From a checkpoint of a small mixture-of-experts model trained on Wikipedia: a softmax router.
Below are experts of layer 5 (counted from 0) of a mixture-of-experts language model. Rows are named router (the router's row for the expert), gate (a neuron's input weights, with its number), up (a neuron's input weights, with its number), down (a neuron's output weights, with its number) and show model dimensions 0-127. Each number is 128 + 24 x the weight over its row's rms, rounded and kept within 0 to 255. Numbers have three digits each.
After each expert's rows: "mostly gets" lists some tokens that are sent to it at least half of the time; "raises" lists some tokens whose logits its average output raises strongly, later layers aside. This comes from a sample of Wikipedia text that the model never trained on.

# expert 44
router:130148139135128141127112153151088139135154178133137153169150123170113068144117111127148145097107094145133118128160130141119147111082109095135164174105154149108123111104146117128097153126134141105127065111129132159129108164123136154112162144125159090089161143109142116202156122107140114144097127160097123153140109126119128096141105121078130122149126105120135131130084123146087133114180
gate0:112129130128104131141126150120142094159113152151130163135120101104147121093145156102129130096140133143120104103123159122103114112130101111166157168126142163127122110090137104090186123130128091132122168147117146135193105146083163121101088148132108099168119106127122117201154122099131127157114108143110127174099134157101146124116158088120118101179156136125106165126120134091119150141104
up0:064095116103111107118137132107170142173131141185149153155198146102142119089147133138107115102155124124130158146150116133183134134114124126175185153110096122107173102132180111132122135109124136131141097091110068107106165106117162125115114113111112138126091147165114127134144126092112134115122143166126119115097111120147146136135151103095102140127116137118120127100119155107119105114119
down0:155111125112164109126162140153140139098094125122145137086126155163100136110102120130104113107137129159142147156105129134174107145182141142091088179155157095134163084120116126124127110099122144108122156119116118137097127180176092100092165142087123106086132117119135143128148143107128111140119131155112137097112143147095101130124164149133128146100087126096152138146149107170095083169134
mostly gets: "qu", " cl", " qu", "uc", "oc", "anc"
raises: "im", "ip", "if", "ator", "ig", "ass"

# expert 1
router:092133160132138112134123132144076137124124177106163099164155099134128122139111091113119120115124104136121110142120120124137126117104069168118130157157128120164138119146181163123151133169146082135131090160127108148121150143112107134109143167126151110161135111119140113157156087121134064144168137163179140108103131132106153131095134148121164104154153102119132147159089127109097098137174
gate0:119100162109156127125149116159122140128145125138143083182116148129090107113156106138134105125132116146107123166075126117136160151106110157164098182138149170158115153126107115176105132164128127136170152148107102156162116133156111102163145148140109138138114102080164112189134114118118133154112096128124158116130128101104164157110125131169115125132119121155102139112149104159091098168108
up0:124151135091146105147143121145160131124137130125146177127118146138134129163134177114135156149142121100108109085146115129138121133108111110091138159124132149113184049136169136120140129136169122148130100155153129091154126078145130166166135098114087136134136124140166138119144153124100107111145123139090094095163131122134126110137181105109169143106147148201140166128093131130108131143130
down0:111133108126152096097119087143118179137149060104095104156129086143117121129155121142106106152123098132137117146082083142165094124149116142101125180101118106124171138162134125123144145143161141111082141141115173149099104171125115113138113139128093146082123112114120128088155102133149126116140126129168172126069122143123131142124112109111175120113122114173091136136135133129094141116128
mostly gets: " dr", " ra", " dis", " en", " con", " able"
raises: "ic", "ine", "z", "ina", "ise", "ising"

# expert 26
router:121168134119114146096160092152132120169131110159083097077091143123111160125099147118104127135118125138144151155156094114103143151106134138154159104120173117137142132116173166126112127136149173115139163167150146083136138118144156118105151134103127152115089132069112156088102087075134181124118130119148119116114117094123116164149112101159112124158147119118147151129129148112169123114110
gate0:165075128140164115129118119128166134152139138117133101152118113134124156111161092138156125088093134148152117185140102083088140141109098156129098109112147138143093120174098127123099108106149171147169094163124149127132117114151113132123148090102133126107123136087125091137145113142121136122106133112141101143127184154149104135077127140181120140123156173157153136170121135131130104081115
up0:142068110131082136127130090173171141135111093112126129098101163109086102130137171089132136121141086144128125128112163125123159154160126096131108116122140142114130114174130144106109124145113151141183149089112097127145148124133146174119104137119139123108122158116151122129161130118121192095148113070126127102139158116147119117153133165133108079109126151141129119137151124116065147111096
down0:107142121168100132136125131144159135141157144133110147112121161152183150094076117089135143116131131148182151129144145120107128109071156126115132122137165115151148127108071112100114087124113151111124105122147156106110119105096125149142131137176172104062148146124120139139126101096108126121112124105096078143101136187104122108079128130120079132140160116116161163114118116124137121120118
mostly gets: "–", "',", " April", "born", "202", " December"
raises: "200", "201", "199"

# expert 56
router:137121081129109092156160139083094170114147097171149114161135140080101131129131129092087114112124153138108097158133150104163115147087119119110139138154129129151133119112115133066130139170106140127130119147110138163134095123103097135094099156149162138129131120148152090126159150128165096154136124147108147129101149154121157146134153152119153117112175162142118134153097108079085098144152
gate0:103126141115113127148113107051107131139184123163155116136126116111171080136120113105115150117160148181141109121118136119128105136108131128143121133123206174141145138136135122148098107124149106167128175147145139117134150171128149143088120134115139164127134159145137100096167116121157146130107102100127116106127094131143140142098135154106109136112149134110069144128096130165094159150083
up0:126168069132093136126110148090125130087113112110117115097114082098124124085141074144150104103151107095146136092136139129122132168112089139151142100126121097145123107163127167113126098123151155089132090141127174118149117105160160112082122099113191173118130159161124144105106146110129157140145116137145116137145129151114163174114120146148137140141124141125153146123110112159109160090129
down0:165166117120148138078150122106113155150154135137114119140112109165158123119113133124121137135147138176098151140136132143177117114106081137125130104142134151107137128150122138123169114160098126107086133130121138125118128128180167102163106117074150115127105167117132082117158155168125091093112130086106109094128127110162103101134104124117192114083162137157111103138133116131070138110141
mostly gets: " trans", "ym", " bi", "im", "acter", " metal"
raises: "em", "ec", "al", "eb", "im", "cl"

# expert 21
router:160097135157121118083125111131159127092165116088162145152159098150123124154098113137104146117096112151137122117095163118157108133128114134140118158134129162159118123140152136101139140116099133129168121164115166171134145146103127153100113101124106146111141155097114087100136141104135145105148055093168103121126118117124134127129172133110152066165147091127156136094070102115115116104117
gate0:137131077160089131109053121143121101124145117121108130163128134095084130168119138108152114130141149087115130150076124135105118104187148163139116112124126121123143160146163152101135124119115162162120161133127117146117152135155101158174123117138133134122124095095151140145121126126137131114113139142149186122145083099108108089081136119107103078129168156135145156099112160138145158122145
up0:085115117134138118123118114118174140138112105119162152103093142125133105133114168068153136084135092181159133141140141162121137094132127109139109099158135073166106110117120128132120166141117108079146095145091155114098147118103129117184132158111102146137106111107118160143148131138143122093113132130151112162061096090095109171121128132120134107153121137123105172136108127120117143097146
down0:131107114096143164156129139111101154120146126116097100114123152118098116074149142156087138114146143116109150149120150145112121122137095098097154101166174140144153160105127075160133131119065129155152121112090133124113156118113144143107126098159118117137155117083114146128130132186107100106118132119157140148104115124138086152104111126112119102144113131155210112078104122125100145149114
mostly gets: " st", " b", " sk", " w", " tr", " bre"
raises: "y", "ch", "ed", "et"

# expert 61
router:164108113093104165105115173114126165153184113163134140138156174128103157122132107115116135160139131102161097131124146098161140119107112165105135154081128152170113123112119124099158133124136116141119131144111135129162129183146145140168177142127133107148146137160149144157138109153113139155158138139134106105130087144117145149099131173096149147086097124125104146097101143115092147170170
gate0:114112141145134162092108142063157120135173125109121164096137102152096125156153168125147131170118128130106122118127169128132122110169132137116106131135138159136131145124161073072105138093096112187115130168130137108147137138135123117112137125110129139147099092140157145125123134140194110134121147084165141122164134114082133109103156112155126137139146105098113146137108125185093107114147
up0:170111165126097120142129137112157087131148117186119138104115191096171165119125109148097141100111122105161152138132106127146149123094109096109119168140115150163145106129122129134150125151093112111161117158165149093120168139115123187099135103153136140114133152149127088115134123134097096126131171133095097127147124178150111177140123129116121118156109122109088105116142098117123087136160
down0:147114088122161146123135146118107141051091097120105161120122171141161124123171147142094150086113137109131145141121106106113136111142081120079128111137132127141124131125136147125128092139096103041098137099140155113121157145109148091113122126146111144087145172129142104125138128114114148105131111107125157150109111102172125150113126136180129100104101157156123147120140109138096085155117
mostly gets: "wick", "hol", "ley", "berg", "ney", "za"
raises: "ake", "ern", "ild"

# expert 52
router:129148102177164116138169146102141186130140113140078130125126164103106155135159150148136161182116114154108135149134132151114148130138188122129147122133153162140115168117126111143167155099117168121119129120149135077126137110148169099137093129094137128122167164140097142113117140102130125176156115092106097134109164150163145148158109123150135121123104157114150108121091148125160133085109
gate0:086130059151149136103142132120114140137124126134113099115151196131136116114109117101181129151125117126139179140124094099138111169138106088180144173139128119140093120142111105142180097106075069120134128098181107122123097144128124136137156106148132170093104154126131110135151143168154119097134138117136128125165120134126136119143130098129107105148156148091137128123152100118105127157132
up0:149102124100148127138134099134152120123145158160120172168101146138108133128116137126127118089147128056118120145141114159104087149127056159133072131107086117173151173164097140147156148130128123135154153110145105144153128123100134111141083156149124103129175117145143179131114128142106155133116094133101125147096089145118128147102111122119105113098115141102123089103104111129088116115120
down0:140161139150162139128119080144121144125183101128158096107145118099149118152136128171107138149151136066106159120117149135103132131125104106147152105082152172130138099144138094137167103126118122172096086103125141128144131125139126115170144081147115132116153115138118139133147127132132141106137146113148172117145195129099172146094157125118157124144138090140142059131134138109097100136157
mostly gets: " Marc", "а", "ić"
raises: "ign", "iving", " ESPN"

# expert 3
router:131127143121136119148156146132116156149090127159155103105109111119120162160179124093155146125106154157122139095142087115140151101151179115115164163118097131142108149111083153104137110102167125110145154124152113140161157096105129119108093140105137159149160149100091173117142129087120118147128120106128142114135154124155137177100140164118117105158120102127125109124098167100180120074103
gate0:094136141100110096124121130151141156135104162106086096154153119085152148094097123147126170133139108143156120087137106145123125097140158120120146156100160109107118114134130118113136100131151123104136135052113105130172162105126130105166096138115129136112091125106096112116140169133094121155133095083108140119144121093124157138130140136110152066125146128166129048149105116130113149125147
up0:090146132102164157116146173122135067160122086150138128107124097132119142129111150132113126098121103129087165113111127136142132123102134119169095120175097138125099169133172108104122123140155143117172163145141135117152101125121137135142158124114104117075143105137145156147135149088111096083119109103166165104131139072123124148100099136136128116076147148138131138161108114100158145161163
down0:130100105132055102147116155143154124079133128132149138141119147088150094148180131126116128121135148129151094096103125139152132120160094147131115148036108109119131115140122141062161142121164127117105177091106139122138117108104125123067120122150144118135142101118125104126108137113140138127187107097102142176127138093122149104117128132137132109127110101128135086158117103144116135125117
mostly gets: " \"", " $", "\"", "_{", " un", "_"
raises: "r", "n", "l"

# expert 6
router:134122113128128159117168148124118192118142118152081128106120139124115179087174146115117156165156092107112143152134135105133163134158190097116152093147145150123112170115124115109174133085127138129119120115141094096134100118155165138191121114085163131122148138133112130148126137147141143141146099124085118099128135155164120168127131125119109099138104161172150110093137130097142128107122
gate0:134144135152122130083115060129139113142139149134134080153149117106064137112138119106125115167122116090127127097116100133152117149073152101136150090146140084166111126142124121106159103143100125115116117127126112054127113113141130143127122097155179132127135078073119094149140133113137092121145118123130157156168123146107171119138114121105111147125143130120109134094119136124124063155144
up0:154126141131086105122170119117133111123142121152102095138149116112136126150129120129142108086126152086116140116117153147076134113118102123127170115111109123126125178127107114121139104115158066145138168109091137113104094120114121162088119111128131143140118152080097108138142081196144123066159133128171110132143142128134138119130153094161166159130131108120157147092086145152092136102158
down0:153135106158109139140138099141138131128166107121180136119125150104115133166112099127137126132126118069141101116138164161095121170084156097173105130102131119147133127133159160138162120146122099106131146144141108121114130133096118131054129127109127133135098136136179110125164114135134139159110158080162113140116111151152160091146132123129113151127155057137092133125165099132138078130171
mostly gets: "ić", "ova", "sson", " ITA", " BRA", "berg"
raises: "-day", " Phylum", "According", "Population"

# expert 11
router:134096127140114125115101121157159124126166183097139167142111118179165110133118105106131093099125132077110151119076096110138132093110137142129154145123118092091090111168110104121123123134104176131153122173146147127145136147142110113105122137164121147172141111112118087153156128138135092149114148129147103147100138136109105088110087135137181105147142088112132114155096131157096150113161
gate0:138124141131161101123116111097151083137131127096087166133128090139142109123110054135120086096126126116157125152101115140098130140127151143140141161098110103079155136192122119138103091147119162145144136146119121109150162142136117143120109123102096169116126115096125138134172102165093106142101103146111142115100100171099188121110100109108093126151115147151136123155135139129160126099162
up0:098106095101080120134138138141154173187122109156132103166136121128118121142099126155122128116162094089133103131173122131169130137117128142153141089144158120091164090140132109141104077137139129126138144158150145137135147113082143100144106131137149112125148134145131128156128148110132137102142104095139147147134084123163140132145074135130162114105138151127183150096164144100136124180066
down0:171181132147129148112122130077112116126169088135091151124129112105108124124133133146086153116145163101102146146145124133106134152119126109149152179216138140123135125159120152155135084080105135127151133119092156123114129167113077097126145124162108173125104108132172133096147113133142180109139134160155116125137119124106158110104148111147132152125166125132155133114132127084110144127137
mostly gets: " st", " comp", "-c", " ass", " sh", " ch"
raises: "ent", "at", "ens", "ap", "am", "en"

# expert 46
router:147123124111162109123131136133137115133163135170093145132092127116118152139106137117080145149104094170148145137150129142088154150142148147137168120120161172123149136145131169179140107142148155106120152129108124144099131075127130125115120141126131164101118155085121115098105098125105163101101138102091136107096104153116101136155118143118105128116173132083090129097094150091176147074097
gate0:160128114130105089097108132103132130182121099173100155124131132132154109117081123104132120106076142189083134133130130178143152120116120091111131156132136161137108127140121120115097140127152172162159105149120108141135092102107114119114098155144135119123147141112175137119165163122115104160136108068126130097125103146132119139064083154103143137143155120118126148123105084123141116141164
up0:103144155127167069088146151170123124117133134100132150106158136100161118086104131137132141135097113154073126119093145141126122109102131086144099135163137100125140108126125138140096148107208130115132096095146119153155157128129131095098165167134121119083133123135155150147131093101142095118094147150157112160095072126117123124147140124120099106170101111113152137115118153135135149161131
down0:108141128122144159111106160142138123128111122144158123142122128140132143123094103127090093156117132132133127070129144143110130113156124089118128156182158139094123086131167116183124130085166082119109146153126130125129123088116118121158145129091117140131145098133135127121168117122171113101094146148146155127119084158176091176117138167157128182098141098120107155128143168168126147103154
mostly gets: " ", " −", " $", " £", "–", " January"
raises: "11", "1", "7", "10", "201", "8"